Experts of a small language model.
Size: 13 layers, width 256.
Below are experts of layer 9 (counted from 0) of a mixture-of-experts language model. Rows are named router (the router's row for the expert), down (a neuron's output weights, with its number) and show model dimensions 0-255. Each number is 500 + 40 x the weight over its row's rms, rounded and kept within 0 to 999. Numbers have three digits each.
Before each expert's rows: "raises" lists some tokens whose logits its average output raises strongly, later layers aside. This comes from a sample of Wikipedia text that the model never trained on.

# expert 116
raises: "s", " m", ",", " and", "'s", " w"
router:490498553507519464506515513540392550581502515446461505476525521551471544467523530467447426519428515470550490514505488552549512487503555555499424537495503488558448479470435488472473459454461432492519496525473424467443479569561493455588477514499552510474444540517555537466491497598579481497458446447453492437456558531496568559504502523515513448457420461529579503530531498457531473535476518539484513457485484429509481538525555443416486594587502527500481527486436448509591512558474563508490460477455524511519457573587513496449414502545504529515519489517517537478574498464491535557519495476501494497464504512578503526475458502528530468562530462481462432565446550501478510556513521519463498521508478502509485457531496437485493484565468480538550503447479418467536470506475483
down0:468445531527488523518483498542467479488485481508421467492474527488497496389524566498528499538517605499474516544497467543471503504456540544504531475524506449522498481543525471464596479497455455490508579513446502533543551561493501483439474528532439509485506521505464504434517441464470477536531621431526533514442517554476497505528495506481536525586502455560483446510527505506515486567542510497484479470480528450470531528503441444529515545470523399537574448405580494424510490455466470395508494466472465477457497526505440434512560504523520500505574473474496464474524488534505448518492515633548568497428506469489433531501480512512479501477574507508459449522494468558485487546549512512438585455468531511469514502548506553492504519522587477548579457508461598490513554525496520
down1:482555522460532433507480478457460538402500536487433461530522510535597564573574517533456394540492476511483479506525497511493451457481567492564492446510493534429518554448500488487495500507506421550485557554493546532483468513508530447450439521439516500582508496498485507461452488490494489500526469534510489522525503491503478465466471485510562444516453583460512512506521481582525504525536532570534477489471471491479587431539478482528484423433530467440536454579556528474516530550552500465489550466536456564455489551393455461498486466452547436516491507488493413478448527486497560394495464495459540519430502435439541482450493473499524565498468509502517526494460541540555549497452524448513554450490511449508410511473496480531518459473519524464509473534430425485531528544514542
down2:567571483517574466464512545548531524486392500466542475428545445529422505530479498461431503477474488490510497403471558547572466537502390465508445528568492495506504471472571567539528468538486436554559545522505540455433473527525467470552554562484510517481449513458569536489453525536500513539492517495485515505456533523457523425473457521531530550442502499490423546506512493502491476516519448498544593478519500494541486513532512505562386529485568579530483518449501504553503511499460538472516413465551450471412476511495430530438531508565491534595515486470495501447544498478459591484465504490507488515461515485438423491475469490473502491512490434420446561438445506476505473536492492456489457523550503508505455464492528534521475489570522499561507513455471508526491516437489470
down3:503482486579495535503484511501433584543495489558513513553497596595484502498468536515559522487479504488525544528505568488466518480531472486536423465427536470537495486446477476526437494506536513559483493511508459516552498500476541500488474413452524523433563454416508556497544570569490449494460558497532461511499514484473510505468513507495541478553470522487496509464610480433466496526434482553482520484549506440532432469504505536491558533519442543506522525489471493537555535466525476447466494504578479579508538474491477604451484509499527535509477525575460469447570448553546431491507423471631448498547548546483456486483484472418498524433529536536469436471559487474523472497458498486466497526467503549458536457535508597518508476528492529476507483433538541397512552474477477
down4:535584513473482535534424511527460521488513500454466497482438470526505477522466454488473487521544420488542463539494462431519473539520562452482460578443447454508524487502430515461512409496502497472526528500539498534506527481512479503492534455487484587503494505552503413484613511512508538555470454467562451463516503538519507546528485467560503510573490528477492479532411533592517513545548453437459480469478506409452514498562514528521464529480451493466457534494423463518543511387484510521476553474443438512554475416460556413530512529449485500463558523536507423500446521510507487554498533499455465468432486432424489553511507567483475568560476538583500481538536527503456539502542545571503536545472460490551541494428509495488470453584519503542489545507465443503526488513517472
down5:532466502554449497472536482513450469551506461493512449521477486491518512508497584550567499454520526472486538463449568519459524497487455471462537461499473510474485536465582468534542471572468550427477494465465484527489510495502502553498461513523449431551505484537517508508505536486470530498485480527515493473532475519526483513544538531571518476546472523464420477453492502482471501574482527402561493518402466510532533484539492485503501423499521407468494526511534503443413602481557517552459556513443481533449515496506454488562494534514500571500495427534565496484456563533564589454603517508518507568495514454470463524460581515568480528460477486531549498481442532565507567481572514489480469466509554493449494377560532492438451541439527514496489497552525430534485466551595468
down6:453478507507540504554475543444500488577487492536569522451495485528490462529500451512462464528493472515491497571563607439484518502480478530511542510501459466520510471559483500446583434498571485482535512531557557518488426479466452525486506461442571505449517537534490487543468517449570502531378485496452547467443484510476504470422501517526528522509434487469442459580517453504498452611542525490549523570492513566589438429508487521418496490500533483499468519408506573534505438536492513534490539536475464479453513491466454448517485442473477547563455501518506521488541611527496533522453416470506516496450530522545466574507484518498427520551509486515519441532514536542435521487556511506565471497499521433520523521502549521518487445430484495533457468436557559503520489451461481
down7:512529436503490495412519493506410591397452556475542478472458499461544566552507543465532455497484505478584484533531563465490498481446533485476511529528460446544501554497444561530465456538427504543547508537514497457516513456493481522539517456504518465534416508476571460553536484556453512545478478543545524403527523494482521520475483514566494488490424561477464553488484490545449522508467541520456471512439522472468468530497422464510508563474527505480450481534489480469494526565586493538465500508458470455453493452521464498448479553520457529525442457569555524532588469466477485528516476488467452565459462495553477491445520544516565500516474514466502541516499437475535470526591550522512504458500434451543489501475509482474562433485600549463483573515504398413541470544511489
down8:528477503411521510472476509480524433529494535505448496486486479483514555438489552515493557508493459542416462498486475435545426525456452483488494440492499492499489521449511517498427459495547496538508569543477519513491424541447486527544551531498520441494491527466507589454488476501538474459523463535565433497456492478553491456505489475464497526534525458491512542530473519465432490537486544523431540448584529524475507480430418501445543514582530490593518437493477460463455519519485478483548488559466494470411565434615487584471545518517482463418479509462480496517547420485561497514556502558565475536526514575542474477506436552535518494538520521492606464489582441464521506533518581547424465484474531535416474508489535511541415535506526523481490471512471506525525463542511524
down9:457487482538617545523477454520486426456529505484538491480522486451465500520528530438510478588414437561512493548442465492533569526415462560468498481426538496449567496495519423454453537492523538511483451509435498482508489481496486541513472453453505499607474485497512531529462497536552511510531532479466510495487433484564519496484411538536485469473529414414530495523519508476515510569467555528507406471490467515543518491540541470467474439503492494516468513510487544525550482447447504473489524545457556505464503438442507441526414491423475494519534543473470544502535430538474466480583461490500588575486500474452508525501571459492461533487445471478496466537531620480523492470514468493514474548412450501460560585515508479517521513500498467441524502482507519441545538433562488
down10:455456477530534454538552530530586492459529550510508516502547425496515470571447541517514538455500486531417511523499530471539563500547422547425465512531481513440500527527492515432475598474466521513527442451537565523534441534462523476521516500530553466536520556490458464503481468524484536473557449518456546507575540467451489460505506541507545503569512522483527491583546471487473546473521480470478538513539507542529505549493471459548490484469527545503490513540593444490482545526493426483449542505507487418509504494524468417528518469512501442515531445492533508526519590490556442510525481498464565529494532476522514557553489482518541548541450554519427586472533400500456577515470487441488527555427571487475410521491519592438486513557492503489501547501573476479528426464579484
down11:520528407546532508447456513496502544527546470478505513504541483524462519488602499550506456417524519536499569532576545456448526504478559486469522490496452488493468494477433485476425556468536524389534452522499492508438584511518513512452469515576477475490540405588493493536496436477410499485475459508556490454508512505506490507474496533513517516522464583565568517499469540528477501441502482470484522433533469475533479482475436540471512490485589519574563499495496456534482480436476439539537493532477445539450493495469442520485441509480475447504477529459500483510513493508453439523494531497600563457511518495487488495502530527451518491490476547497539492517423515554521464446423452487456433425529552417481429478523479364489544536488489461477513460531454563519521547463430479
down12:534448433429477518529466452509471569529503505524491451554540429457517451456464528545537514500521508491530572546499550484589549476472557506536560516543474497439466505491442461559535485499495523453513531520520407492461552447452464534502471482444506486519486493517412509504550488448469466540450469530471412540499540541518507476503466506522581445517476431506561516428561484500421545487508531521499492554511525544413550430425519521452514527489579432530475495487482497492417526543496513489524474515470455473445536488513490514453471453534468519477436437415485483472460440487556443544493500490439434548499559397475483473548481468536474467544508504512522468463517509496482515446545423474556541420495532438496523507468458510526549466480450494515538515536479611486542442534451486
down13:438502509545586549501438518541447521478488528531538488492515555551475448479497444486594543519499446479617539468472485491530561548541529492588516501448491455520501513484507505563519407475473521538406494540519478527475563548511519481533549535475579498465493434494503511449511521509539493515421543480494546490503493571450527527516484483503555523465536513555423499472537425525549536499510509456558547506462505501481583410412558528513566527434541483505493495516529561578470415492467513435474524483532465470521523494477450507532504511457490458512480486537556525471556513398500472494429534542567482508446488505528547530478500456555460434456546504522449506543516468525493491492451518500532515559500516518497435459416572564580473477532475511548516564474482478508544501448504441
down14:453446488522471487518445529484463507553527473488487511490482518520465506556492502501532497523516480467522456493462502479514533496514492487519532466530509489532512502477474470467484542555491468529416443518539456461445446490457551471485512583443455458496450516427450541436489509495541441460515559527515527524462474504542522438532428490433532507453487480546457451562526477491480449454441468409453475527486475538592430448575454562528448537504533566463493480520518557523535404518549519454511531498506485482494487546528488424578509502545508494542464453413472542528452514515514482486483462547447549445505460510473531482427481443496533577493487512517438487477515405505556584529536508486500523398451535449417484503544564452479548444523576516537594574493513556542575457542505527
down15:469539519450478553496427523465531540473495493502560476449486453478535443473495571495561526429526467536527447392512540512470471464543461490481501456496495428493483486585497438435503447440541527516476424458407494443536482587490457502424564456455568505458483477477502506522447507512515483458447523555474465456494512489533496528464493484536484541461481563497508470477454444549485445486490476486534480499462502469502471427407476503520423579463475562481451496425477555526523445511520475476498536463548510527457546420456509505474476469501543493562485468463496520514491486484453457503477489484494464474493459539544451502443459485519589478517447489570506532496471444514507545504412503417523481469491442530501532513441401515560538504482470518493436612552559543494507417515466459
down16:441432487515444442426531542475545524495480447527452420530456527532585484446507478441546494508491443506449479520502485489475489495577543452414481545538469499471456478450528516524566521563546435484519513511477508476494483523550501486499513522527465489482499533474500546525546414547536473482520500454476507496589489472503510539523499443506560510477448533442544486511524553462544524579574429505483503529459451495521543452513524492480513562514522419567575503492535453422529508491487505512523475499419492421556513556602481460454555566541514488524553528402571506494489568493483492540455495478517573533493499385515541561527487488449485519523521500503420516537449545511587519498457581545526542545531505494507481563529494553506478522461504484445515490475541450484414505440475509

# expert 60
raises: ".", "s,", " of", " |", "'s", ";"
router:498474581536465471487565557517405459504438505499508521498549524536468487428519494514476440524466509458515497423519524475573575533473534510545464535557498570543466495486489483442456449505475490489464487471474468514405509520565515550464594537524520475504486537556497486471453431568623535436484455526462439437494483534558530547546535510578504532457470507520550483490450569500545526391515466523522519437495496442432429465549572495529488481473463592487459485472448513474508479535531581515470515558473457509489458508527517505461430496547530522493547483466478503476482454537490543446544503442556468493501484462447522470451466567475533522556511511473483443460493570535388473486566480465510523475499502499500547533543481497515499490447506422542532528509520445486533500470467552
down0:482469468501523562559507461463459528506460552489476552490477496502508514563457542553537466454447541511554456461469498549528511578532507448457498588458570439562509433521572503428540532480512513526534467574549542458410575488529501522484531561478481456504391538558486521462503446568474408471555485475522478483546496449459491549473494439565542543494497433548507477562482526477516506465513507554535470525469587500451500531579508510474469491529550496582485522507544458515517490484538511508489506502538531550544490522515527468556461483450541559491516502468518565543477382540541475433430552497435504492483529473509504552525483505508556428479582467469520506491481483507514479479523527524528571519506468529500583548526458529439494526490501444557487496456498482425547524484522401
down1:479514498476503526465531452537459438520529500488489453495533482560471464420526470509559512539523565528418556529566479463480552517437472516550518518528473546558439492479481442493484453511552479505471518486506534521473533544482492442483485412521503526506505505522492471453570566488563575445467476591457460447503465533476494533459490543544484502500513537491438594424427475546541542533470496557491473441568539458482505426463476572455529480488497544522508448593472537480560493414491524497505484492470464513482458441467465510563531518537557535490507522505501512481626485480449543463512521546511432542504543523531428477515514520485578579597477599493444427512525546494479504483485447428449501528461471495503455498514523550494563499517482487460427518480469559561515464548507485
down2:465501478487489484426519469487480542486534559475522469506469473393488498432545502486512572467509461545504472473405472531499453474439521457485569523449488470500561464537532534498497482442509527527453508544514479464531490449430519489484497521512427485485515515476523545509475468516533436487579469514547488541510481529504526431489472473465436527483488501478565464508496483485467528559561469503512482573528569484452524477608510511450491457514525529501489432547502521587558409527444453499507498396560496458561515457496565571476501480511451464562513486473510540482472580453546473562517523422492473540475536505507470549510549465465575512508465443421533568514498454480453551569457478493502484480590537499485489565509497551483585509495505393499466502547488415591442483538501495
down3:588463474554542551456574510492496492526503501454541541501514531440551520521477462522562506498479465500513533496521559458476500549477509566493503476522478488516449505484467496530533504555424523499498512553486418573474527486511536455486576387524531492500469446534526474486500542488440555513436470443515525523472510462463485463508448507417516540429463507581438494477503435430522525434519560528479488433579460484513512518457513494512514433529511556519454478517520503508564477510440475543551528477537514530470479506401495549543439482483506495492533645505482499522494556568442502465505530523471437500421526527469488509533528481505505464470463463463521533463528534497510500450519529515471557516547429539600574534501519530391559470486429491511535535472446467448517380483483503
down4:586520508383518516552519474455529436508493481515510498512490453562496523439503469510463460489520535489499490425566521542472506384504504536457430507505543501436470470482499445527544495480485492484575532521489476597511389461540488503548542545500545480491486551445559588498510485514502449468489562468584500502520437536569491442477479488476442543479525450547598517519486562437459500504564441506441534466540492491476474491551504470487485461479536512427496448462480472476570539469556551535485471498546572507470569518550528514533541526502492523468449431503453467458466542527516519455527473561490479468511486474488474506468395525473435534471502515506516470512432452548494534528457526544466512464536511486555556430546562517477414454421486521459485464487551517560513444513497480
down5:498497482492484440409479459441479547496519571386496570490465542465485463488523519505443455490459572467504499496450391489575467532482468510504481487532529440530446496538475530575513512482511490478463565475576536557443467494521446529530497593465540515549436438537528453464583462408500512480555456506470517543548518511563492490493469552482470532500432450571496496526488571503525503479474554523522480524510481510594504534513445462482494508437487512468551548498534540493470524473573524479501485556453474498556510491481481525495458491513500483465506512524516470494456462487544570458575478465574564509524462424460546430439440506490490487536525519413424505422562521538454486465501502505490489435490530467470500580499435514499550499496514450414548461520465518488451524498415521
down6:502489475500538557504543430471528509506543417498518421517474516509460492421532512476585481454531504492559558490496519514503444512436499502469531494529512513562526497430533464504528459429503537433559544528440513487489501436473537419498465430542531576481484523488437491465572471456467513561479491519519447533473514437506529442516566546522530484524434524530537485467451497568442565487467440503516499487545548570512443509480534499539517554460483498510507452575431624502473564486486483532535489463416509455552505561433478521545559440456476486483590502453463488461485471479474482460510451435542542468516529531489508533494511502459485466543402554525497483480535517481496510514474417477553592567482508546462488472445538506468530462507510532531532447503439549471467502546514406
down7:487535468562476461540499501454458539483499570441502459458429402524524504564430526501497512536420502482471501496505511610602504498484452408476446449464490564472436433527533464478467516447507474507514476489477533492546483456482472469511468702539510535473505478425526547500483510538506478451516498545570465531534505584542540523456567480543481389517476502501462494582582549518564538468467530485481501504500472465458493499483516460521505522465486497501543522434442492530460478549471455444493461508490461537564499500556542503440476475522488479454445507489557550466435531502519447516447467528478552506505514470481517510456543505525556521499523529493534486470464464568441478510493500510443517476442491462532527438466461488585455489488499490508571491521480514472492496471583480
down8:452492544495534481494478425493493405548616531531485513432511540603469451464443496514559543467507490497520608513520488461548447547493452464536536483478520497550468493488496481566476503463513518520445522505484492478424498552483589509487578512520495493392433557452550526517562540546569548449515530492494497544527525511485575519447470523547546556524524485539485517440494453494560503465505457470392524475510516447487471509447527525436452555496517456529551464509464463582555467526469546548485497458476421515538447481524484522549484472481514522503504549481528507541552446495454438538492468494528502510532510467506466499454468516472524557509504501534453494525575499515496469533514458540507495547478509521506449519526532596547514503438501468450479616490542525514523410393482473
down9:536485506478466513540512487516545478525515503444582426486499505520491468461540590437491549507458503518560495541417495391484489465504523531522562579515516532477543502567478491478522505557527467476571542550512475518546476475468496450468499412541478503479522529540514511460468438506577490542456478463483481505438501419487530510555498504403460428518533532491437527482460505446533484472553460515482458522477455468507555470457513545504515472504533400547496501585505457495539472510502475478504545491463532519462469430424546482489434524529542493571530483513485485442505483562517489573536451485454481508479559522459523485457504515438473546535455484527466495631587472571375553516499537527448446500432479525524533550560487478484534416493528524476528488557551486495499435509516490
down10:501513515494550456531439478524465583498558459538532496515493492489538481395502519483467500442526503506498504469541545537563466497573519485474576470512465493540511531550543547608422451440511488461502443497490493497608520482592566503514431424524436533469453500460499573529575444431587511495463560491470497543512478489437486502528551531466505428569515546534483547449510514506536532523467468514490499502534468464564560526457519460573416483484511488542540514447464494568415575522531479484482511522521495450453481450483488483511501469467552506523569455526459499534487473512508430479514483592533517525521582527516550460530492445527479444507456550465439505490465462521540431495533436510529535465526463517476525536503536456535501499510415452522570472477430540491488457501536523
down11:486550463448541492505544479447506476500502502413515399480455544482557514489468536520534507476529496524502531469488468491473522509548576528453456506486551540556497480537477516449536510458531514475514458484464468498567526481449443487524465615494515467553513460511442494503541444475476479434530430469555497542458458476459515483480485524478517491501530512525508450501449539519480537518569555438513499536441572515493503570538519522441470530440452451467517528493470437519532504558479496460544475473426473523634489445458501495481508464473469474502620492605473443457391557490474510541615495489507573432507459469475443510517531572509499420575474499480521483550455567571488434449506550543489422482509481555496494467500504530420516498525472513499571491487519507475486484514495507
down12:622585474524530416591430503507568466507500514446505504551548530493547501539477511531466525464548501465496487480557528545540534495496503555542565481526479393485570506470553481526562576481537464497530521417552480510471487492514470496496524478444498502493496424536543425497490482439526482518578482518489415481547513385471433475484487520524436470478536513532462502459510497525452542493489477496482530490538430494519527520512497557502465470512509502526463477456387516506536531573464448534478433453508430409485551453478519571534477492508502504531472554532508488448526552482444518575515508552490489467478518554565504453537514515519472378441493474455544502514569538538466568514458519509499528488536506542515532515453471481635495490488474532515501537516495559532478509501513509
down13:480570514438506514487516563490472488494499464500511469474497534463542508462521609497416518476465502522534464473441521570511524457577470491565522517499475458437499495434523566552470521537459473499479540481483491492499524460449450616473474550359499522490514473563502542506519433527520487440485426443517514469478428485457562504465466499443554482472574458530463457468438463505610477467583535492489552514519483539547563528485407489530521499515522464566458489522532485487456513555500519510497500524417517483491539562521464529576500537494349546543447563448531498500454488473512481536454556534500532485512528522496488466578521487459480513491539582471510543435472507534439511456514512517526460534506464490477503506471463580484498567504509503480453527427476464510479522532490489
down14:583476577462568472536496501506541458533516545511477485454494450557480488461521545504459501475474466466459455526563465509539519477580451525517474443544487544452503447489553507496444503483477561447549467482510453429550417476492539413500485489453489509442514523552449461469503469542465523454524497482470481438440452528520558512530484449454452487513475507470483418508449497509460496527536484518537465501517561459466497610476554466518433496540481535521584495545523549482473454482444563446510475483488551500595484453446486508505517454486490500605545451518517403505499454474441548507511444532573422578434526526556476527510547515486550588525435562524548492454564471490512541535555489517455549563485506475518439450522521500527524508533523542514480491466473550473470468542429525
down15:491451522532498509439500487522427519530522452481445563557563558461509534518528549537458432490556528528468492555509514580484540489429444512456518477495510496487459475499521528501543498449427568493502529449464473547481496484447422451496469577496504491507517525577496443469442510419545526530607428514497458556571549500509440420536475484466531516499490447529457456544541552451492470455518526453518532513497490468508480450574467506514512491464449516521489533489515513484453485490515521510513512578467423544522568436548533534504443552527458536502546485470479447571481470521510576424572538550524504521540475482537495374481473448499467517496504536542472498472456507539384503511510527516508452499526560462513520529502418440498517515441557502456526562538451489571557511491439474
down16:566503505448451521462453522514493514486554431540484456467495488450501487502500502560521402488532495487626448504439505480502557469515483474535493500533400401541516559506441432487531486536499485479545451481503459461535512452494487550492515567428521483532564487486533462474446443472518461563527542524449557530536503483508471496509463500578487510487573498524520519425407460462464545446469463454485526444527461477428549450517421538497459510401534554457483539569494477500487482538434550580553456540543534504492465551514518519560573498484552528555480463485499510477505432548526499523485482484497521512524508491500608517517449498511552506476552476504508509548514443504480482467531498488530546457534513470491486547463546405469518501459485544425513526448537599499539466583467506

# expert 90
raises: " the", " his", " its", " a", " those", " her"
router:525526535503473431486535499542500473488555454561460519513523472531534497439451488499494581459565481501478429553459482471449463509472415531567492542584443466478491527487562487460502486464551547546509462527492433554535470414487455474559488455443505461532497519577546470479485527530555571511483529477491496468504488586537555534533491489462575375480489466546432554495562567530505478474544494566426545490511521524458433539482525479465523435571526476511476475509484491511532468513500560501494550457470520451448499488450464515446494434454487394569536534528543446541536518523515461522528593493485523589448568521510538498471521519438432419387513454473501489518479500542490473443520537473503506492476550482495556531535497497524460476498515537507530503517473527545495497554496549
down0:497524497500511542574506560550429481495524552531514518449392470529517568455524477489487453545517527507468475464460473491464513559536531461428471463442525418532543517508445513526532514489534510526453482508538466536474478598402472442498450539438526436430430515498515508543502507533481504460496472509456443519512457555571501473464492500603497541453496509535431452477476428527536493486488568420496487553530494446529484512437472488510469493430576468550556477480476518465466551494427534551488561414548477478549538476541453456513480476514494437443498448494543448496499531581487466517512521462534457481483492456494482510507473471525506494496525455480434551487481527525477473459455521534549471558519451433501529585523525442510459552413551533416471534465528413528539503515445521
down1:535509514465502512478452435513455537464473576483583610536585533481445460482472567471440489482449439494517470496542496456405495554544513494541476492570465455473423560459521493443470474515448445497592469506447545450485442470504533472493416532510591527568514564565523504520452480466547565496492520544504519535503523489485464483546530453450494409496479457507551477520501493497478464436586529447501506508535520468510513507497456480571453449522489498503492545498485492418467506528574526461534521486548499510482514525562389531511473529565501524489464540512496514464456513514526535429522452509515518563466537538505486512531528482475588485452580534508581483494476496535491551475531411519516424424494498500453487545512464492495462480511466512502509511502569560468577515444441491
down2:471476501555507489528480586500441503490483481489521488472560454412467545537477510477447494477418473526509460545503421512530490485466461534489567407574513483526395458502509534416578519579534441517531588518574544464437468529498481440533540519486551470536469499499505525496539473493411446565480552514459547577463497486484534474486491544505496503494475409531487533522462528508516473472509517570546511532559532546531478529566480510510526495507492509457443510547500482410471494525557478554489485547527490479496526510468528459453444484447430540502560507553525471408443445473510441456549524521532540584555489503498551447515470460497497465533497537528551537484432437512507564508467543486458521449509486466494480463521447406478562446474504572507474462531495571546498541524493548
down3:478437488563459602567493519544491514493488514514490538587487577513559576549484457470504452519455512512463470465485474490528478495499526508463507479534541460477489435459579521510539539585538506520535535420493441469496502472493474491445533544448512472480430480453458516549501506554420475501471521512497541532512508471480533484524515497602448542440468455473513476455452499449496601477524479580482564473508541545553506519484470548430480534496484536489445525470526538456448438563487445510514467557502519508488586508417577503498486507530483486514497576498510502506428565567453515545569472541586546537529518473465466489479485479531439520520470527518479478514548499524454487503574496555451499508504426555510422513575488505449526479486448415551473454433500472593513488552547490
down4:496426550527465442530526430515502454528514507493503560508480601529459471538486497539473484573515493551534568467551463533519465537493481540461430504449489497503483520514557477504569449469452426497536540533508498461432490470451479503489517435469347536414429486515440534500535492491464434491552482507477520521559481505566508533504496523522493544483505538556506454528460520469508454544498481444538506442563504560570439461584462502554428499532561492486470433541511474483486583532523507537450565521466497507510553477506466507456540486493534545533530526417480500520495460470499492475550524517538455468524445444513443459412533420481543608524518562559532427506538514490526559519500462521492499485503457506498479469457507476529570488491525391546450513470522545445489493493480536
down5:450567542476426539508511489563493540475506509516506470515516451450502500542460547498473574498449480499455583469449483424490522508499477520556492474565441430527465470497506442515473554472531462526503548499467506453528435524489518519551509475471523474519466477506522470517549545494483566528480584541516515524474519443480479519557458499443508506431451516574465493551480446458514475449553520520502467400538508529447557566497426499534532449514522501476478530602519492426510499481498500542508537458487501485469481538526512509490444566525466472430481448436497499599436546461565478505533512493465462542481499403411490527493525452516523507445446479475468510546436557533483580448430494519560481551450458506434558478549521431536448585513546515474442478563444526530484569477462467
down6:456503463423523501524538541493457464530516548466496544469444403432491489527488479543537583523515509559503496521521461459493486534474457540510459507573475448466547462502521518572502459574439413559477515524555502573531510489583492496542492390525464483483429433480539501491498543458486481471495516536568513576475552437483554516462553562488512448455494549446500544608509518451566472526450531546472525475462475491479492461505528448468538441482551500454540468464498536495541516501433485529500463506533530563499533513462538591463499524393436500445496477521484506484499520482496510457439529481491531543516478413496552549518469498522502531446424555470532491453460487426517501544449595563509517473501542536550537466482485487498455523465502463533582498499496409525478516505495563
down7:470548520498473541539524507495497470448465467537473499528461544530541545588510500458549482535506486468413397531503437514483458421573503476502491524527555596528538555545448472526471531496535475501518445463523461507554570521475435566539528517434528514561531524459505538504429503482503573513507569516506495527520471515521453473495479529505483465474483551525517487440551545517504530385512488526426465466475485469459464521505474452527435523540431501561513528539505502532517560437511507490525522533460536487504489455546494512536513551526505505381522460529409461512539539554520552537520532546551546508546511479475508512479520434451509426490475472444475431534497546456531476563394435486543497524460566542504494539535451513487570461461453459456589522476487399454481534497520523
down8:496436547407506504490465512420535487590563488540501480445477507446506522515520518414570508492453537463448591446501468498472536567489504548465391472446517555530468566515434445576524524432489523395465481507528441557541582539425489490465494539490481500425482469480487494427490438464543494481460487560446525507451503473511504505474486567532537523547533467559475488448524523517481529483546550534468473478475448505500545474485538495513457470549459493495517557534481612451479583465461537503511469515506477462547431518535515519493535506478503454532494542482380438559505474481507513504456477537563495569482521466537475563512502481528524416553460483528585525551485531482534488546523484506472530504467488518506466498520472570502538526467481576472430469443466544504491504481500508
down9:579472484491474483523519400487488480560520488472479449440510431443494532473478464469473529444527509520487467476524466522491452516501474579466478506574473482480466513425444478512492487507465468451509519505576491475487478512416456496487449506554440518433478489510469452497518459527451527624541559553480427539526470515474491432490519497530477481532585481427571543504499549496526534499567425492522491509501481563506557455538477508467432499472504542508486462518531473394529476481525580605459480537466479412541510513440581494493445505527575497544521559463442497479498560536592469455535519518532531471546501514521543400471506517546531509509448540559530567532511452430488526507475438466495474463515519512540511516438464517480442485503567483510567512494563477579479526490502479
down10:495451493551452506480489459443484528578502469492445422540524441514513544476500454489494356493524541479516438565535452475524529481517537426509490444524434505487524552453464483549423537477447541493509488468429577481492530484521482489556466546496559512478404490507540423490466494502510476516505457572555504498518455483465457512496576445533509476480474530476485422444503541525460523464451567433491501559471513536514486406555482533486544458511459593476496453460470499581545492485534514503568488527563525510561480520541543570521520498554564504437595455505509491506457424523467545521434523464542458518504490401426494503478513535488501511455466476521468564504526580525528479516494541468455485480486474466518483479540488425515525480532546481522526539549517462421559517456506510
down11:478495489506457525435517525515474452486507462529504417517444494497482499522513433524507588484580477525574452488463452563508497439546513482545472511540491486490498490510500483497446579537537525547421503429534479512539515519500518500494549502480542445497566528517482473520525579470477599514443515501466550538517542472499524618477484475492461489481462494509476508539543467559532560432506497467560556462411534532492507520530521518496457523536588478509502541540557502464525477505474490447481500460561521539564488550491579510471419501555489468549430511429534428470474492486520486552507437524492421555471472455527462584472578499510531566499479453542475491541562504550457520513453521467446485555468473438470518472470491483411576458460430543511408444494487570453531562499474485
down12:477424539478475453473467460460490455595469478594476489458530472485409552471500454520459444508552533507551492462496477470488581510514510518548528538478507504463524501477463491471461520485493510489583462430517443506483497439507476499523467563527440463486505429479536466515462464533458426487434475435501512467576477513449504422531492468528447476508496461494507533393553550492472488508479499496503527547451414462502561517478574514510508456432508614496568493539546511514480523443501506527506487531474493469467438468392493507587504445483468485580504487512502525479544529452475490515472565478507460511525578592443468529468512546507462427496438467530515526472480469471565591501503483492404434486517547526563508455533462451466523499549510522482566496483542511506428450524531518
down13:441482504526488496460506436443444558555432509497483521529506456494491520528568514494429457496496509536501478532512562497479468519412514499552447471530551458537551489458515480503525567496522510523555482557570521469504527434471494549460405507475473526512547475493568515496452428531561450498482509551484549483574493514441472510408565485550507461510550515491539459473488514526466530416518418480545537479433481471562523485474457501495507442474468575507491480526531534539616549445527546536481518516462435563489544554451493565505531513543524477517591439474471486527529466524460486505462544532543460518502553503529470534481454499475527538542440549493477469472520577432618526565548470520510465409505528496515439529502462514561446459464473467464564528521532555499514442436518516
down14:492490514452523464518458477499512537530554437525534461481475536547511484475486499475430504472498530444529521439469540495470538521510579510544492564467552556504499518523479445458471491499464509443428496504487489524540476520550419553421434531466475564515539516475431457447439470519566444519498488539499492535470524480508493458506509530481442484570502511636542428522478520472464496554522497463531539506569451466480555437464506550538438437486507534552488553489471529510493520532422520451530502479451475463519486504530534516553516510528503477479547470519486506551490494454483472492466433466564441490489525503481489556516547532450620549515529456497515504550602594474466524615452474539526457573432490541484559589487473542531510492505483435526444518521470529455456385475493483
down15:473447468474528460507518554554513485512534491418531539532533511491517479468545418465472516473473451455451495605478452484488414531423566474543547520520470538545527592528487398469537520552540483502502498495506553442502497467516543457486529479518481506501504556477446506473431488513495448520540477575523450489517442517447544490521418463467512560504534504516507539480486484470577493553563482475521465358494434572510561536505504524478541528529493484523543404482502453482500544550494565499509485410493489484476483605489502526470579472455552537511515429517526451483534493473494481497440484472480462611527483480513531434489475504423494550398543472468510487479488426416395512485547493503468519448504501501554521485507546517528521492495509553470521532500456495495497526546463496
down16:510482514502462493555498559536415504439501491524517474478455498492536549471484563486425498448483560551548419546482455495407511471429462490480465427508484467560462566472535588480505440504575543565481539492493522449486476475512468505494478439556506473522503508534530543516479447490479490494443523472512556481496520500473532517590501459485464558540470422546472580496477492509529528494489445470538483469493528487476528443529516474518535531479509485496503474470539372513482547479517414514517523550625480445461467573523537539442429537561489433534458465492483470548495565413477529513505463541490510398479455522518558477542476439510527418489563514530511522549477489598456493463548522546477453513525486437477521491496514488426474554512558561468484541486482484497457499546450511